Weights of a small mixture-of-experts language model, trained from scratch on English Wikipedia: a variant of Adam for the experts.
Below are experts of layer 5 (counted from 0) of a mixture-of-experts language model. Rows are named router (the router's row for the expert), up (a neuron's input weights, with its number), down (a neuron's output weights, with its number) and show model dimensions 0-127. Each number is 128 + 24 x the weight over its row's rms, rounded and kept within 0 to 255.
After each expert's rows: a language model's description of what the expert responds to; "gets" lists some tokens that make up at least twice as much of what it gets as of all text. This comes from a sample of Wikipedia text that the model never trained on. Tokens count by the router's weight.

# expert 34
router [117 141 143 121 142 141  99 128 108 135 121 123 156  97 141 185  67  73 114 158 152 169 127 159 153 112 142 115 143  93  96 163 107 141  99 105 140 121 101 110 108 104  84 113 123  83 127 123 181 147 150 134 147 134  74 152 111 155 132 147 115 114 137 132 105  89 137 122 128 120 175 104 122  65 141 111 123  87 152 134 103 116 160 114 110 149  86 103 117 106 152 121 125 149 113 142 116 123 141 147 145 130 110  99 119 129  94 164 142 128  86 123 157 109 113  82 139 120 163 129 129 128 151 139 142 118 104 120]
up0 [142 150 112 140 115 117 115 113  85 138 169  86 122 170 114 115 118 119 139 131 139 172 101  91 165 104 124 169 139  76 122  83 101 159 124 121 139 145 132  97 162 122  95 120 147  83 134 125 122 157 116  83 145 134 164 162 157 110 170 126 122 125 135  96 127 113 128 122 115 115 126 102 134 100 137 113 167 144 128 115 146 154 119 118 121  95 156  93  73  91 120 128 101 126  93 130 126  77 121 131 104 163 124 103 128 124 135 102 164 101 155 119 118  77 147 146 129 132 142 150 137 125 127  96 133  62 117 143]
down0 [171 101 110 130 157 125 141  79 156 153 189 125 146  96 138 139 134 119 147 141 153 143 132 156 126 108 164  89 136 131 103 102 140  89 134 127 125  96 115 120 148 138 114  98 115  91 154 138 104 122 155 158 131 161 102 111 157 118 125 125 121 157 168 164 135 111 133 104 162 130 150 117 135  89 171 152 109  84 151 132 135 120 152 140  92 197 177 140 141 120 132 122 119 142 123 138 159  90 103 151 143 132 109 108 120 140 111 136 143 118 115 145 181 172 113 160 118 140 140 142  89 142 145 129 168 158 123 164]
It responds to: Second pieces of names
gets: "in", "er", "n", "an", "ar", "un"

# expert 35
router [134 165  84  91  98 139 108  67 139 156 106 120 121 128 131 126 149 144 107 130 125  97  88 103 153 134 179 147 106 130 141  93 113 134 146  96 132 150 181 143 120 115 141 133 141 116 130 110 126 126  96 120 151  88 110 119  80 106 171 121 112 131 110 137 127 179 152 120 126 103 129 116 137 139 144 113 114 162  99 121 155 145 126 158 115 110 162 139 136 121 132  97 122 114 169 129 143  76 134 132 144  66  80 108 133 169 115 137 120 162 147  95 105 181 114 129 119 159  92 113 121 149 128 100  97 123 125 158]
up0 [114 142 140 120 129 117 161 117 101  85 124 146  97 161 106 117 117 122 183 110 120 103 125  68 135 119 132 122 142 116  99 106 130 141 120 107 132 144 108 121 118  88 125 130 125 155  95 109 131 178 173 116 126 160 148 122 118 133 126 126 122 187 162 117 125 106  68  88 145 118 135  98 122 162 169 122 131 130 124 182 120 103  99  74 155 107 105 126 103 144  74 138 143 134 120 123 126 120 114 111 107 128 143 139 154 150 124 144 132 148 138 118 116 102 167 113  52  92 136 103 146 110 115 135 157 116 159 111]
down0 [116 117 110 140 134 114 130 117 135 132 125 155 133 163 136 161 117 164 118 146 136 111 109 141 155 101 115 112 130 127 140 113 135 131 133 156  91 143  97 127  99 115  96 100 113  83 138 101 117 120 147 123 138 152 152 108 145 126 140 134 140  94 156  99 109  97  94  87  97 100 133 105  90 163 134 146 175 146 115 194 134 105 124 148 114 118 182 101 139 130  91 106 126 119 134  91 145 117 123 109 114 149  98 162 205 151 139 154 157 142  86 145  88 149 114 109 121 157  70 110 136  98 137 125 118 167 159 117]
It responds to: Line ends, years
gets: "\n", ".", " 19", "|", "-", "–"

# expert 9
router [101 151 134  95 103 143 122  75 148 136 102  77 147  73 125 167  76 123 129 129 105 113 151 115 109 163 158 182 117 111 161 128 128  99 129 140 129 121 105 146 115 159 112  76 117 116 130 118 122 117 159 151 147 125 113 149 111  94  95 187 126 132 166 140 112 126 183 168 145 104 122 100 123 119 118 101 139 127 135 109 121 121 152 108 104 142 101 152 146 147 154 136 123  99 102 124 112 152 127 124 134 156  98 149 106 139 127  88 112 167 145 126 166 121  92 151 166 149 161  96 138 128 116  85 140 143 122 130]
up0 [ 94 147 105  96 164 145 134 128 121 143 159 162 126 150 130 155 126 116 142 124  94 120  92 122 100 116 116 128 146 110 164 135 158 102 109 156  93 126 130 118 116 125  67 130  97 113 168 185 150 148 164 122 142 140 134 132 142 138 126 116 108 116 155  88 122 157 161 163 126 170 149 107 139 113 145 115 105 104 124 116 106 113  86 161 157 134 130  90 125  95 101 136 130 152 119 156  61  92 102  90 169  98 154  99 120  94 154 129 136 141 118 144 142 146 113 111  90 131 126 137 193 127 107 141 139 115 145 135]
down0 [126 169 144 107 155 143 118 119 136 125  80  99 124 146  99 168 119  94 120 124 162 138 145 150  99 113 147 175 141 193 136 159  71 107  99 134 142 119 105  82 126 118 121 128 119 118 150 108 141 142 108 169 132 168  81 139 156 131 136 127 120 142 145 131 158 103 105 133 127 109 143 113 152 104 114 139 154 121 110 163 162 149 162 164 151 144 106 144 128 129 121  95 108 112 107 129  97 106 133 120 113 153 166 145 129  91 122 143 122 175 116 163 194 129 167 117 114 116 116 124 118 112 139  98 159 112  79 130]
It responds to: Dates and numbers
gets: " 1", " 2", "re", " on", "ro", " 3"

# expert 2
router [139  75 110 102 143 161 157 122 149 147 108 119 133 119 115 115 174  93 111 138 141 166 119 154 118 171 118 146 116 119 164 141 179 102 148 111 103 122 140 149 100  87 131 169 166 113 143 120 124  59 140 128  99 112 166 112 132 106 130  98 124 106 127 126 143 115 121 151  93 138 122 126 142 136 143  95  79 141  92 147 107 127 114  99 143  84 167 131 127 171 128 106  93 146 113 134 166 101 157 154 136  87 110  96 152 158 133 130  96 187 108  97 139 141 113 118 133 140  88 123 122 123 150 118 136 122 124 133]
up0 [139 155  98 150 134 162 119 125 132 154 156 185 100 129 131 156  70 108 135  87 146 101 157  98 110 136 120 119 130 130 111 114 139  95 115 124 104 164 107  82 116 135 102 136 139 122 133  92 141 107 105 118 147 119 163 136  86 142 160 115 133 149 136 129 137 137 162 145 104  86 116 133 117  85 152 109 141 108 120 139 109 147 126 123 101 130  87 138  95  94 133 111 126 122 153 166 128 201 140 128 114 125 119 155 155 125 133 118 144 130 106  78 160  59 123 123 158  97 108  94 114 111 133 108  84 103 132 150]
down0 [114 124 138 126 105  90 113 158 110 106 147 133 142 137  80 115 137 106 131  94 101 155 115 139 103 141 120 122 127 153 101 134 149 134 143 133 116 143 162 139 110 160 155 119 120 111 129 138  86 141 133 160  91 118 180 149 145 100 123 123 163 113 106 134 118 182 142 122 132 121 106 139 103 142 117  99 145 156 134 115 122 165 160 112 128 128 119 123 121 150 134 154 112 104 130 123  77 128 155 132 102 156 113 117 132 149 135 147 103 121 147 135 139 121 136 105 102 118  11 147 124 204 154 173 133  89 134 138]
It responds to: Sentence-start pronouns, determiners
gets: ".", " the", " he", " his", " and", " He"

# expert 10
router [172 107 108 124  86 166 170  89 110 141  97 103 147 125 119  96 103 177 118 164 189 138 129  95  70 136 137 126  95 137 132  90 102 145 168 139 151 147 105 115 120 149 128 141 135 157 163 106 125 128 109 123 121 130 133 123  94 121 171 157 113 130 125 138 129 141 144  75 115 139  99 133 144 149 110 115 141  93 125 123 195 127 156 137 145 140 167 183 139 123 136 180  99 167 146 121 138 155 139 152 130 148 139 125 142 108 154 134  94 137 123 126 113 155 159 131 126 154 164 152 138 128 128 128 127 107 131 106]
up0 [168 126 126  98 130  90 152 117 108  98 120 131 145 107 109 152 109 112  82 111 130 135 108 142 100 137 156 101 137  90 114 125 135 134 111 143 152 107 130 134 100 135 144 142 146 134 148 152 147 130 141 125 111  86 174 166 107 120 134 149 128 114 104 107 185 101 101 233 118 137 124  89 167 112 109 120 102 136 114 114 145 103 127 140 141 135 117 133 153 129 199 129 133  92 108 132 134 120 134 133 121 134 103 153 125 128 136  95 127 140  84 203 114  94 131 132 107 146 129 163 148 110 117 117 109 142 125 160]
down0 [ 82 159 136 182 111 114 118 113 110  89 119 122 164 174 135 149 155 137 149 135 114 120 163 138 120 152 103 155 190 128 152 132 129 138 133 125  57 117 134 129 119 115 117 129 139 120 128 124 129 153 131 154 109 108 134 133 138  82  97 100 153 142  95 167  87 149 132  93 120 122  98  84 124 166 148  85 121 165 102 129  95 152  92 167 136  98 120 110 123 131  78 105 137 152  95 147 152 135 124 130 115 136 101 122 142 120 107 151 137 160 110 133 164 115 122  99 137 131  93 147 142 103 129 153 138  80 142 104]
It responds to: Mid-word fragments, digits
gets: "il", "y", "d", "g", "T", "i"

# expert 31
router [ 50 146 145 168 170 125 112 118 135 132 144 135 114 101  81 110 105 155 174 137 120 118 129  92 113 135 125  87 143 123 119 138  96  97  99 146 106  97 136 129  93 149 119 137 165 107 147 145 114 182 150 102  94 118  97 116 134 139 115 154 152  61 127 138 137 142 138 166 138 162  93 165 148 101 132  90 153  84 150 116 108 152 154 133 122 127 137 133 119 130 124 130 146 155 165 135 115 120 157 131 141  90 146 136 104 137 129 157 132 134  94 158 159 174  99 145  96  99 152 138 122 126 111 114 117 124 143 113]
up0 [115 157 155 147 161  64 112 129 130  83 147 132 110 132 126 138 140 142 119 165  89 157 152  60 132 106 127 134 110 151 134 135 156 153 119 121 163 165 172 148 114 114 127 115 102 121 146 123 109 138 158 127 102 117 124 139 119 105  88 128 156 126 152  80 134 181 128 157 106 137 107 106 159 163 121  78 128 152 112 121  87 124 109 113 163 128 142 129 136 126  99 133 139 116 158 129 156 115  76 111 196 142 110 147 159 141 141 137 140 128 105 100 102 109  87 118 121  90 120  97  92 123 119 109 132 131 117 144]
down0 [103 179 142 123 168 120  93 111 112 110 141 124 127 137 110 126 160 131 111 159  82 156 118 124 143 128 165 131 116 142 145 131 160 122 110  88 129 155  66 128 120  82 150 123 150 116 117 140 129  94  86 182 142 138 162 130 125 138 145 160 135 141 157 116 117 129 114 129 165 113 143 100 103 122 168 119 166 132 119 137 137 114 129 133 158 139 149 131 115 162 116  98  91 126 154 124 165 120 135 157  93 113 139  99 155 172 108 131 140 112 127 125  98 191  97  93  77 119  93 177 138 119 112 135 127 152 151  96]
It responds to: Word-opening fragments
gets: "al", "st", " C", "or", "ar", " Al"

# expert 36
router [136 171  94 125 111 140 153 113 203 114 130 110 141 159 125 120 144 144 159 122 128 123 108 136 125 142 121 137 114  72  94 106 117 140  94 132 110 131 101 136 101 155 133  80 164  98 132 121 141 118 191 108 134 112  98 114 107 149 108 123 176 118 125 137 120 129 114 101 135 121 161 115 114 129 130 121 167 130 150 132 121 171 133 149 101 146 131 157 138 133  81 108 104 203 162 189 151 140 144 151 104 127 102 154  88 124 116 136 126  88 133 133 144 163 140 162 108 140 177 136 134 129 115 142 138 106 137 133]
up0 [165 119 137  88 113 139 153 130 140 127 126 136 132 109 149 142 161 195 127 112 107 133 141 152 123 101 138 103 126 151 153 121 144 139 111  86 126 144 186 142 116 170 131 141 136 105 120 134 140 122 160  85 157 167 148 134  90 120 147 101 145 145 183  82 117 131 123 181 159 137 144 130 159 187 162 109 125  99 130 126 137 115 121 151 129 119 114 119 141 132 111 127 122 126 104 121 111 118 140 104 155 101 139 132 148 107 179 121 155 134 134 142 125 127 113 157 102 114 162  57 191 152 151 104 116 102 140 128]
down0 [166 142 144 108 143 135 131 135 167 141  92 133 175 115 119 105 123 109 134 131 170 116 107 208  99 112 122 117  86 145 149 133 135 135 138 132 118 136 138 107 127 110 138 127 154 123 150 120 127 142 126 136 160 109 108 157  95 153 161 102 147 108 158 176 111 101  85 147 166 114 124 117 164 157 184 155 136 134 119 107 145 117 177 103  72 171 109 126 155 160 135  96 105 149 144 136 138 107 139  84 127 113 135 125  64  98 144  97 161  96 135 105 118 114 129 124 104 111 134 103 145 135 134 123 145 140 130 144]
It responds to: Single capital initials
gets: " S", " T", " P", " M", " C", " K"

# expert 11
router [139 134 102 143 144 100 126 128 196 104 170  93 102 137 147 108 148 154 139 125 154 135 128  98 102  97 120 144 143 118 163 106 139 135 143 135 136 102 131 139 155 118 104 105 103 167 112 102 102 122 152 164 134 130 113 124 136 157 142  69  98 102 104 146 159 138 109 147 129 138 151 107 114 111 115 149  78 173 154 137 111 123 115 156 121  98 113 134 144 113 130 150 158 129 155 122 126  80 107 132 128  57 163  91 118 149 126 121 145 119 127 122 152 146  82 150 123 109 121 127 158 118 110 105 131 164 183 183]
up0 [120 144 136 114 140 134 135 146 113  79 153 148 170 148 104  99 160 132 145 156 130 115 139 139 111 130 112  85 157 134 154  95 140 110 141 155 174 165 155 134 141 101 107 104 176 125 101 103 148 122 117 143  97 148 109 127  89 146 123 126 101 110 149 136 119 135  88 110  93 143  77 116 107 119  87 109 138 130 127 150 133 133 103 160 122 134 114 168 120 118  82 141 129  86  93 138 101 149 113  94  80 166 188 133  96 125 156 173 121 120 117 146 161 122 156 131  95 110 150 112 111 118 149 128 160  85 128 120]
down0 [160 126 147 103 107 149 157 151 128 131 147 163 158 141 105 126 121 178 145 129 107 115 111 168 150 151 107 143 173 143 123  89 104  90 111 107 142  84 111 100 133 104 135 156 105  93  98 167 125 151 151 110 130 115 123 113 112 138 131 139 171 122 125 125  78  90 150 129 117 152 135 158 128 159  93 116 123 136 125 132 117 175 150 120  99 143 138 126 112 129 112 106  82 112  91 137 145 126 135  49  96 143 152  97  86 122 133 141 120  73  72 132 157 113 121 122 113 130 134 140 123 131 160 120 166 122 125 139]
It responds to: Table pipes, headings
gets: " |", "\n", ".", "===", ")", "\""

# expert 12
router [162 115 136 138 158 132 118 163 102 150 106 141 119 135 112 167  94 125  91 118 125 145 143  95 100 114 113 134 152 153 123 149 172 118 161 144 150 150  96 155 100 166 134  76  84 130 141 163 165 110 145 113  93 131 106 125 182 147 113 138 137  92 128 143 132 166 187 128 147 109 112 140  95  95 119 135 146 140 115  84 119 133 139 156 154 153 105 169 148 117 108 159 131 120 124 106 169  92 116  95 105 142 125 116 127 162 117 148 112 127 118 159 140 113 165 117 148 118 141 142 168 144 132 131 162 131 113  70]
up0 [111 124 144 100 177  84 102 112  87 147 168 141 157 134 125 148 159 133 113 147 129 135 106  85  88 195 192 137 151 127 110 165 158 114 133 133  93 152 106 126 120 131 136 115 103 119 138 133 128 140 134 117 132 162 131 161 176 112 113 116 142 151 161 147  68 124 149 158 128 129  94 139 114 151 119 131 103 166 105 120 143 145 116 181 173 165 146 127 157 118 110 122 130 108 108 144 123 130 135 147 170 160 131 160 147 118 138 171 132 131 135 125 126 123 124 130 106 141 164 120 102 135 181 118  94 122 131 108]
down0 [137  79 112 116 121 125 126 108 140 128 124 126 119 149 108 106 105 148 113  76 128  97 133 125 145 134 120 154 113  96 159 160 131 102 145 117 173 116 118 123  94 120 156 133 135 139 137  81  93 189 134 118 125 150 123 116 117 144 131 126  88 140  63 152  65 126 145 127 110 153 150 159 135 120 106 136  86  78 140 158  62 118 146 149 118 106 124 112  65 112 104 127  94 101 170 135 123 141  96 130 120 129 134 113 138 121 138 103 148 100 147 104 120 144 122 141 124 120 112 156 135  98 108 135 119 184  99 112]
It responds to: Word-final pieces
gets: "s", "y", ")", "ing", "o", "b"

# expert 27
router [132 136 136 103 167 124 106 166 116 154 116  95 156 120 120 105 109  94 134 124 121 102 116 137 168  68 144 123 127 137  79 139 131  86 121 109 139 108 162 161 106 115 154 180 131 130 150 177 151 119 131 138 113 100 130 131 105 132 117 151 132 122 128  95 136 164  76 125 124 128 192 114 180 110 129 159 151 112 107 141 102 119 112 174 130 157 142  95 118 123 127 134 141 149  76 177 113 122 145  98 113 125 125 110 176 158 144 120 157 150  96 141 130 103 114 120 120 102  95 122 165 134 110 154 116 105 105 118]
up0 [158 147 116  94 156 123 118 137  96 133 182 119 145 108 163 113 141 151 100 137 112 105  86 148 126 124 129 130 132  93 156 186 141 116 107 109 126 167 147 145 100 161 123 160 101 120 136 177 106 151 193 153 143 121 115 143 133 132 104 130 125 123 125  60 126 121 130 107 154  78 156 103 137  64 122 132 134 120 133  90 106 104 124 119 152  98 141  98  99 110 142 144 125 144  94 128 125 127 136 110 103 124 129 105 128 109 144 103  82 123 114 134 121 170 126 173 142 176 161 124 121 122 102 117 132 116  90 134]
down0 [163  95 117 122 145 150  99 105 108  72 128 129 113 129 113 134 114 100 124  96 139 165 108 151 135 152 111 104 107 101 116 111 119 127 161 122 152 107 136 162 137 162 135 124 123 137 127 123 184 158 152 154 144  74 110 130 116 120 103 120 138 149 132 130 139 159 115 121 147 131 114 132  55 139 141 105 128 144 124 138 125  98  78 169 159 170 140 127 158 141  84 112 128 178 164 115 136  94 123 119 113 100 133  75 146 118 150 107 114 119 133 136 106 151 135 165 131 157  72 153 132 131 114 174 132 116 164  94]
It responds to: Infobox list hyphens
gets: "-", "|", "t", "ri", "ly", "n"

# expert 5
router [121 119 165 122  79 135  99 143 158 179 109 128 113 140  88 158 129 115 117 174 100 131 149 139 141  90 138 123 105 144  92 108 111 171 111 110 180  60 113 123 179 107 136 174  93 101 136 123 113  94 115 101 124 112 140 142  87 157 114 156 125 122 128 127 128 144 159 142 118 134 113 138 137 143 149 132 125 121 114 106 104 138 151 114 145 160  88 117 106 110 117 153 194 151 103 140 136 131  98 120 100 126 145 116 134 129 136 142 109  86 141 146 114 108 121 150 172  81 152 139 147 163 101 153 115 123 140 109]
up0 [ 82 139 168 116 116 116  90 183 140 140 159 170 134 126 132 158 147 118 110 118 101 148 128 124  98 130 163 107 145 115 111 150 159 136  88 113 139 103 120 108 142  47 143 122 154 126 146 121 147 118 158 127 132 116 121 128  90 112 105 102  72 128 138 130 123 120 124 117 134 104 150  91 133 138 138 125 122 145 139 100 133 141 136 151 180 159 148 113  89 174  82 171 105  94 100 138 124 133 113 129 153 129 159 144 118 150 141 136 194 120 161  80 123 104 149 128 153 134 125 107 107 107 138 125 113 126 104 164]
down0 [123 147 122 146 110 130  99  69 177 115 170 172  83 133 120  90 107 125 111 131 151 108 115 115  99 131 119 135 129 137 171 107  92 106 167 102  90 161 146  94 156 116 106 143 121 144 139 136 122 122 130  92 137 133 147 192 158 157 157 116 155 142 112 139 116 118 101  99 151 114 102 106 155 146 110 153 151 136 182 128 165 127 108 128 101 129 125 136 163 133 137 170 151 128 181 108 156 121 129 131 141 132 132 130  97 111 167 137 148 149  95 104 148 129 163 147 159 102 137 148 117  91 133 147 122 172 126 139]
It responds to: Mid-word consonant pieces
gets: "n", "th", "ph", "er", "or", "d"

# expert 37
router [143 138 143 143 145 112 135 146 112 125 107  90 102 114 151 174 107 136 139  93 169 127 175 143 102 142 145 110  90 133  98 150 118 122 158 105 159 142 126  91 141 128 144 141 145 120 133  80  90 173 106 122 107 110 179 168 106 149 139 156  99  95 110 127 165 107 117 125 134 124  98 136 100 108 118 116 131 118 147 142 134 130 159  83 152  79 144 132 148 105 171 167 119 162 130 140  89 135 129 129 103 128  77 141 114 128 121 139 117  75  99 185 130 123 148 137 143 158 156 145 101 138  97 140 141 146 107 104]
up0 [142 172 131  85 169 133  78 107 125 110 126 118 142  75 129 157 129 145 164 120  96 126 131 120 117 141 106 140 162 116 117 121 100 174 107 130 150 123  81 167 131  81 121 123 141 153 125 115 122 158 124 102 143 156 131 140 119 139 138 101  98 167 113 155 172 117 136 122 146  97 134 100 166 156 151  92 118 168 115 126 105  96 113 101 127 122  98 120 120 168 121 112 118 154 158 169 142 126 141 112 110 157  98 155 126 129 107 124 164 113 193  87 164 130 119 104 122 132 102 152 156 103  95 133  99 122 147 112]
down0 [107 123 124 139 170 185 134 105 122 112  98 108 100 132 139 119 125 134  98 104 160 137 119 109  89 152 132 158  97 123 104 129 137  95 155 152 131 126 100 122 133  93 138 131 152 115 117 187 168  99 138 134  76 126 123 143 121 143 130 124 158 128 128 107  93 143 177  98 160 111 125 181 127 125 103  93 125 143 139  77 151  83 105 138 150 109 164 154 157 131 137 132 146 141  96 108 104 154 161 107 110 108 121 137 132 142 184 146 109  94  95 115 128  91 137  98 144 187 143 139 132 132 103 119  94 139 141 123]
It responds to: Name syllables and years
gets: "k", "o", "g", "S", "A", "an"

# expert 28
router [ 95 148  95 125 109 147 152 133 180 136 171 147 112 154 144 108 124 164 147 118 116 181 103 105 100 112 142 127 128  88 134  77 114 146  80 123 122  85 155 129 113 135  83 157 108 101 127 102 133 113 174 147 158 167 114 154 124 101 117 175 119 113 137 180 125 139 131 131 108  98 154 143 122 134 172 155 190 116 127 109 117 113 131 123  90 147 136 104 151 103  97 114 107 129 170 147 147 122 106 127 140 108 119 132 129 103 119 134 144  97 150 126 136 131 135 115 101 129 125 147 124 119 185 119  91 128 174 115]
up0 [126 149 117 107  87 139 121 116  99 152 159 154  99 119 149 113 121 154 161 121 122 125 106 119  96 176  69 116 181 106 134 122 113 155 118 115 156 135 107 117 118  94 113 125 168 129 125 140 143 147 119 146 151 102 124 153 123 124  88  68 136 141 160 123 136  85 156 152 134 140 116 109 144 117 113  87 128 145  99 117 106  98 107 161 125 151 117 120 126  99  88 110 145 103 150 116 136 173 124 152 109 176 137 161 113  99 119 146 130 118 137 150  69  96  96 130 176 175 114 109 109 111 140  91 121 150 135 159]
down0 [193 138 117 162 122 149 122 113  80 156 131 102 111 129 184 172 123 155 122 143 169 129 133 118 141 124  95 165 136 128 124 153 108 150 123 121 140 123 118 158  97 111 154 139 134 144 136 153 139 120 125 161 157 161 122  98 100 122 167 136 149 106 110 126 145  89 107 110 164 145 110 133  71 118 130 121 158 133  97 149 113 120 140 174 100 142 122 142 151 101 125  99 100 115 101 152 130 125 154 109 102 131 104 156 167 118 133 167 132 140 118 146  67 146 113 105 134 126 130  65 129 114 121 150 189 145 131 142]
It responds to: Math symbols, word starts
gets: " ", " |", "-", " st", " St", "/"

# expert 30
router [126  83 129 107 151 111 127 159 142 174 127 165 104 173 132  87 102 106 140 144 119 157 104  89 117 137 124 131 135 157 119 108 124  92  77 155 140 106 116  99 144 106 115 119 130 132 173 162 143 139  79 145  95 144 112 132 101 145 103 111 113 137 183 117 123 149  90 146 166 133 111 148 114 169 137 188 111 114 129 102 133 116 145 116 126 127 168 153  94 102 168 121 141 135 114  95 114  93 119  96  96 143 139 109 125 115 123  94 143 134 161 112  93  66 137 125 137  88 131 116 136 141 153 117 137 110 117 110]
up0 [116 151  95  98 124 122 122  73 101 137 174 120 141 119 101 127 140 124 134 153 179 111 114 120 120 134 130 163 166 125 146 127 115 106 121 122 145 101 165 101 141 133 128 158 143 163 145  80 109 142  99 132 142 152 117 150 137 122 147 172 116 155 167 124 134 162 135 159 134 117 153 102 174 164 114 138 107 161 129 151 122 100 126 154 124 126 125 118  98  85 126 173 110 106 169 134 131 133  85 121 216 147 153 142 129 143 162  99 120 121 133 137 187 101 143 145 146 117  91 127 116 155 102 116 131 111 138 131]
down0 [169 151 159 142 126 130 132 120 106 125 118 123 111 154 109  96 120 124 133 162 147  80 134 113 124 131 112  91 116 101 163 143 153 163 108 141 119  93 149 139 109 173  66 147 140 145 100 142 145 113 127 128 109 117  88 134  80 112 141 123 141 137  99 168 117 148 105 137 112 145  89  89  81 104 138 133 145 126 160 119 106 134 126 117 147 123 140  83 146 123 159  65 112 147 208 143 137  91 130 141 119 119  82 115 136 140 121  94 121 161 101  93 114 124 133 119 145 116 108 150 117 134 105 119 155 129 173 137]
It responds to: Suffixes after Latinate stems
gets: "er", ")", "ist", "t", "et", ";"

# expert 7
router [140 130 135 118 109  73 112 130 124 115 128 111 108 123 163 163 145 137 147 164 140 127 137 170 156  56 195  78  94 132 124 135 149 147 156  91 100 142  96 164 174 139 141 165 114 143 140 118 117 124 116 156 132  99 155 163 168 160 132 113 130 101  92  93 118 128 131 116 135  91 163 134 119 108 107 127 140 112 140  94 150 103 129 108 142 158 137 171 114 155 167 168 117 133 147 117 117 111 134 155 125 137 118 145 109 146  96 135 145 116 121 157  98 126 124 162 146 137 146 150  94 150 124 173 122 147 150 114]
up0 [ 73 180 175 130 114  79 156 126 117 125 150  92 129 132 173 133 104 149 115 117  85  74 115 158  82 117  92 141 149 135 146 124 156 103 134 109 158 115 118 103 121 118 119 101 156 111 107 122 150 142 139 118 176 160 120 147 150 122  85 118 130 128 129 136 116 103 121 104 129  60 114  75 120 100 168 108 120 113 101 136 102 141 138 125 151 148 170 119  79 121 137 140  96 126 120 145 162 142 143 128 112 152 123 160 136 129 119 110 125 119 106 130 119 116 128 152 160 124 141 129 147 137 110 145 167 183 136 149]
down0 [111 121 142 155 129 167 136 149  98 127 114 115 107 121 145 126 143 120 152 163  91 169 116 161 109 105 111 152 102 144 129  98 150 156 110 170  93 113 156 144 136 115 146 130 144 125  86 141 136 105 123 119 120 141 106 114 141 146 168  96 124 160 162 104 113 132 139 113 118 140  91  73 126 170 109  99 108 131 107 169 102 103 144 126 100 157 104 125 156 106 118 117 160  64 144 138 114 145 115  69 124 107 134  97 170 165 128 109 120 166 149 124 173 112 118  92  81 140  91 125  92 137 135 115  97 131 124 121]
It responds to: Mid-word name fragments
gets: "s", "m", "ch", "c", "ic", "ur"

# expert 32
router [ 78 158 135 153 127 162 138 120 148  97 113 128 134 114 121 141 166 127 159 147  70 128 105 139  55 119 138 145 151 102 100 112 152  94 119 105 100 163  89 153 110 168 161 102 152 114 117  81 132 116 129  89 133 122  86 127  99 175 121 135 134 130 123 139 126  92 131 118 158 104 137 102 114 156 147  89 135  92 119 140 139 161 149 123 124 142 141 109 138 132 110 134  93 127 146 177 156 149 164 163  70 135 115 149  84 147 118 114 130 128 149 128 113 145 127 118 120 149 128 130 129 104 118 143 124  93  82 137]
up0 [142 146 132 125 150 142 122 119  79 153 120 145 103 168 181  85 131 159 137 129 106 115 106 115 104 155 134 123 134 125 163 104 150 128 112 145 134 142 148 116  95 123 137 162 155  95  94 158 157 109 131 129 112 148 118 106 103 112 126 132 124 149 159 129 144 137 135 123 162 150 131  95 139 147 135  69 123 160 133 109 157 126  90 155 129 161  82 119 148 147 121 127 101  63 135 127 132 155 116 126 111 132  94 133 101 129 182  93 165 128 142 205 144 153 135 151 130 110 110 134 145 138 176 182 108 133 115 122]
down0 [110 129 124 141 115 131 152 100 129 131  89 146 149 129 148 148 103 125 159 138 102 101 137 141  96 135 154  92 141 152 135 100 119 147 115 138 116 114 151 108 113 158 146 165 106 143 119 128 132  87 121 114 143 136 129 120 109 104 141 133 149 126 179 149 100 124  97 127 168 120 149 129 121 143 127  91 148  88 143 166  93  93 136  61  63 178 127 151 160 168 145  73  78 126  93 136 140 135 141 125 126 141 142 113  90 123 141  85 115 124 144 161 156 136 124 135 164 115  59 127 167 135 136 125 122 118 133 115]
It responds to: Capital word openers
gets: " A", "A", "e", " E", " se", "re"